{
  "n_layer": 10,
  "d_model": 128,
  "n_experts": 192,
  "experts_per_token": 6,
  "d_expert": 32,
  "d_shared_expert": 0,
  "activation": "xielu",
  "moe_layers": [1, 2, 3, 4, 5, 6, 7, 8, 9],
  "router_score": "softmax",
  "normalize_top_k": false,
  "routed_scale": 10.2,
  "balance_loss": 0.00978,
  "balance_bias": false,
  "router_bias": true,
  "n_groups": 8,
  "groups_per_token": 4,
  "init_std_router": 0.0259,
  "lr_router": 0.0027,
  "vocab_size": 8192,
  "norm": "rmsnorm",
  "norm_eps": 1e-05,
  "tie_embeddings": false,
  "optimizer": "soap_variant",
  "lr": 0.00423,
  "beta1": 0.95,
  "beta2": 0.95,
  "batch_tokens": [32768, 65536, 131072],
  "seq_len": 768,
  "train_tokens": 379500000,
  "steps": 4897,
  "dataset": "wikipedia_en"
}
Below are experts of layer 4 (counted from 0) of a mixture-of-experts language model. Rows are named router (the router's row for the expert), up (a neuron's input weights, with its number) and show model dimensions 0-127. Each number is 500 + 25 x the weight over its row's rms, rounded and kept within 0 to 999. Numbers have three digits each.
Before each expert's rows: a language model's description of what the expert responds to. This comes from a sample of Wikipedia text that the model never trained on.

# expert 19
What it handles: Bare space tokens in tables, lists and infobox fields, usually after a pipe, colon or dash and before a number or year.
router:485501510490514487460482497507471520527510533490473558489542558489471490503436499525523521493479521524547477519497506479554514466536483546505456499488470508472484515536526495476503467519501515501486536512492470515516460519522524468491568460503515499505485521499499503505470469518511491489514496487542485520488460505502576467500501515448478503481518473499487472462521515492497496503495
up0:461480505471520503543479513481559495482469479481502488482500520464490506530494508489503501546461479488489494517467531546491486473500554463476508492515488510540488499513475465494529494451483531528550509513495486506465517486479465498532488484523449510475523579481488483472489487459555539480531525507486505490526544467474516491505516488500496534508462484476494468498495501494491537494486
up1:494512502497482490545540526477486516529461492536509487535506480518496479479533522508526456485479485497544543489500480517475481516523530494515493520551478512455523524540491497513484503454538482451504448503498464496481521516533507491508506503492462486489518484503502520492528487527492489497481494482472513440509508477501553445490519475523513508521506531527473531511465463521509569498549
up2:491514490513516522507500532470484503502511524517513495503480521521516452513506541478502538509477489480501502455505510447480481522493517508546513555484482482512469515529497543455548531503508539557499459505525475522490508465483504453510494487481440477508510524488573525468474490479494507512533445515490518475507472518491539530497497523518491495526486468484479513486507456538507476468497
up3:523507501550475510509485519522536522529500436505461512498455518467527546494474501511503516509517462490487485526490496519476455504566498499484501469545534493487536481453552508473480492524469468474483490497485494485474540475495497536505496521518499471486553468514482504522491525510528469515513501523529525550538486483495474522501469539539486530496478509487490531525503496486477486462525
up4:467499456498496481489507494523518474519494483504525512483504492492489459542502503534515538483533499457554487518521522512506489536459490490503440456516462503518489470509505491503496513520530507550497466516483446526510530524475483493498490537515528499496548476544520508517465514527527568479477484462470507496526444490524536470496463492472473517506512524470488486538522525491499507516473
up5:530480548508546481513493493538470469458480478516477530502454503507525528481471543495503586513529511501490542531479504474535490511500479516476496505484489472529497510467492527492442500498552494521482489513522478514503471498514489503507445491487539464510530516490489495468526521485451529518481514535498490541458520509534482494493569486530525501501496497503523503506514482499484477467510
up6:452504486472471480463510530532538503503488480531496525535532551508497505493507492515521527491529527474539501515527505487506527543499490475445487460490521533462504485486491480518505442516501448516466527470522538475499514487486458462497549445526490527541472476462504490539458506514501509459485467514501506509514496486504521523479489477501517516450519483481516473504483513510480508460497
up7:468534486544533520510526531480536500492480483491479473501519514451486515515563481510532526518517505509485484524533512489526513499523507534521512486489530488452456516471518518518478481450459503512492535506494498523493478537485497508516483522477522442517525470516491521514528533524530509557497512515559490506470518522467479541501516536519453498511504485474497462545494479494491505489551
up8:516516515531513466449486476471501487503497483494475507491510500477473536480495507488491491478500466540513532528510509509503559546495511540472499490497511536490522514512575485484464483481528466488460505452538462517538495472442489480452496525493471486505522489462514463495480456500501502486503584511536492499482505511495507521526511508494502479550474486512507484481508454502484523513513
up9:501521511486509498505519491455496480510514515508509501518457526464462514485494479465515516480544491481451490468506520493513470459531457493486446475452522517480496485512487491448454508491477459546476496473476525510454489481483537512513508501538475558500505468473503525528476520492514487538549502492491520503518486484534480484545476529493462524475514467509480461486526458531502498511509
up10:457471500497515538470499505465475514538507495511517458489531442504514515465502487485470480497494472558532488503509479530552537505531487490514483537506498483478455475494515466480512480511517508536519504445505514520512542498516516485473488529509493511494511504479463504510542469488484491526492572504525535512488496543441448476485501516514503531529546474470468496516486494506501519528500
up11:449520497477514485522472534520535481572507534524470526455473512484533517513467498533487506475526518485518482523467494496504490511538509513494474520461486480487505521498474455496523515502514499509533514546499520493545503478509512479488541473490524520476491516521482469497541489498491559475468499517507519521532460507432522479516470485515456524501491489503514499494488508455515551522550
up12:524493467495495524484498471536489523545519538488496478491481522527502484495494507523506488512516528481521521524478477463489520493508512498512454532446491465479472474478527521494424547533541511489571504517533470497463475481488508510485497523512489483537521510540448512491495489523542492489536460502515477472513502513518503476500516544473493501547544489490491493556477492487534493511482
up13:489494497472505471492520474479478508514505548537484503525512521499441506503526489464529480521492491521442465498514475483491516535498516487510466514511497493486466492450448530497522484526486500487490511515493502503552511524538500488484504521498487508506522470497515531464452486533517480569501482484544533498540471515500459484542513525497483564549537487484466485512494522513527511534533
up14:496485492463500505513488435481521488535470499491531480468521538495510479528447529536487526477502528521470496528481510533516476471462479524496462505479516515505493507517511511459537488478503508548489557546478473490493493482447471492479515518499557507549468502501521507532510544484484495486520469472481525493476510510473516516486504490514456468535537527485499465522547500474500488500535
up15:501503517502518515513517462482531522508533535530454519467488509516487517526486493503478520509544503512509558501462480491497483500552537493447517470538529528500537478485483494482510502550496493490492501481481509467495531492512497497455526491510531496462548538475509478520478528490491459510482481490464534501505495493512484512520463527475497514505459499515430460499509431480444509514497
up16:518500502483501494473473484475505543516473532500517497476509472493547427462475552495524494492485526483478512544501540469465492488490489547499520501495499488518535569507490453519499513545504490504530521474469462503470554491503496461480504476497512505551536502541477506540520493517484499484501502521489491540506484486488487545507511546498512467529530485481485469484494471481497461528484
up17:522497527505476509495508508497505510485482480525527461480524573519502535523488461484493507529527520452468486506508518536528476482495508507459456479494498472487517547524502441505490478452500507504452495476474542500490497514471536525484477473499515536535520497485486519509486459459484455475509446488467515515470501533516494465498501537480488524436513491488467501478459515487501491479489
up18:499524484509485499505500511520460533508488565473466490501523494480501480533478489443492529502506460501446552493457512464525503517532558495507479494512484490502514489483443493492517481500467510491497505506509530508507519477474518489528480514533508506480467512460508539500500490473483475509478481469521499487458498509508526500526523484517474517456446473496447433495438500472489467513510
up19:462488531572481455450532531530500505479539498498498523488504488508497489530490497488515539529527503431503534494479485500525532470523504521483494534455517448484477454470515468515483508497457503484510493468478471449516493527537518520497539475512486484493498501492502497456511531502502472492522492496540468523501479495477545470488465545486507507503501523479520507487460519472533479485491
up20:513491446467487483458485516473438517526489504482464478528481467482518545465523502510488507524514526463541529527452532553501520480510461506496490468524479506516515472517481528504466525529511499511512507502521502509463479507476548514502505510501487477515501503493507507524530508490515554531505512537520519506417513519469529474496506495467518482536483544509483475528503528503484485468461
up21:508505488474527458504518554487489467448472541500525496499499471517498510488456480498486522502506486471530472505449474486508526458491539497510508521500484474483527480542508538502480494495477491486489480546555513500497480464493536488511549474515500499476508511487474512514556513452540487508532478521512499509486499508546525523457503465539522449473498531464478536521467533484494490471517
up22:484510490507533510512480500493542446557442513562501512479495533525509514465479486519498514492528484505503440489498512514484521503498503495510488503495559500465511506490526528486496491532449494493509496510502511533505546496488484475536488493513463477537524531506519539534520509509551499472491513512535553555561491503523470483444506510513480498524502531460500496502474489492513521513533
up23:498490526529459490506496466500500517489505498498442542534470481516468507549467491498517528477459479468506528484541520538471476482457486490491499465508537463509473517526518499495524524477558520512521477502488492520483487541497502451474528515495535509451486488484553504484501482530474501498505512523540451529516488524482534521511490450505502456488479504536484525476503524493531453495505
up24:505553524502518484501500486478538484549522521476507470485498459517497497443472478469502519519482478517508492496520500549514485503494509493502448493487514519524511467510517451522519548510436479513493546497484516553513497480505508483516489536515490544459504510478495464540485505474476520449498515432510480524500540492458505500491450492523485536492472500496522502516494523458523504480475
up25:539536483510466506504525484476468506516487481454490500492574485505486502520490502537505481512471525489518447523505484498519510466457457497512542513513480469525522473500512496517506461499462520517513511500492540522500510522491577484497485531485471495510484523502481538464450507496537468516492531480481533507492454475520494460540508471477481533480542496504512516484458534499530492485462
up26:500519528494479516520518488496512507523516521511493525479533503538491497523491554504566513478505482515536521544526483549504483548516492500517534505538525519502478509503455490483490503508521478472473534504532476538480543535473492442528515451531454507480523499473488477486491513551516470504528496504504499467501540510529507505482494516512544536484482531520517469552529493524524464486477
up27:486485461515465474495480500523502525538521486477490520449529516512508508464485484486502523521489426480521503544523463460516492517490466486490491486520530524515460467509499495512525465488530527458505494558516481515506489486488511469515545530476468525527517538527519489477507479436470466465486511500475492493465532469507481469515495515450516481485518506490503524496514542494468481526459
up28:516508541504500494496511540493482522533447478461502513519493509487475460467477489473513524465502521519477504512504529500492497481481485474501513456510483478525489552529499526504516534519466517557478529504488517451483505479512520510492442470518491453510500477531529529475516505425520536450481459456516500466513509466530472462508488510494497499484503496533490522514458491502534474477519
up29:506503548509513511457501500496484511460535454451455496469485513512530499544490545495484482484534483477470467500500524479477529491487492513515508491447500486500489494480472506487500501547517509478497470477447451530529518479516499543490483508554484459503433504470498461498490495542530503471505509526540501469515493553489527489493487442488505482519491472477518520456517500484498501489494
up30:470543444462464529467486516516457491510481517505496531490515438484507487505542492491510576532524500475465499513551446508502474493523484470525505500467520468501491481512500525507510516525502493501505500524513487492480526539511493498509502566515495512491501535526482496474502496476513508510514459471478478499492478518460490451501478503501489484480507457558546510503447521530511516502469
up31:456518498514489496507468524489511459519468482505527537510453515494499514518530543484482507488483479487508502496504484501493492478523478502493516486565489459521491552505479538500498484494475474517498504568515491542476480463489517492518472444496462479559519524560505472506486474559514518518491556534501481507496495483489492472467490472495520545501471512507489518480508466500482462483536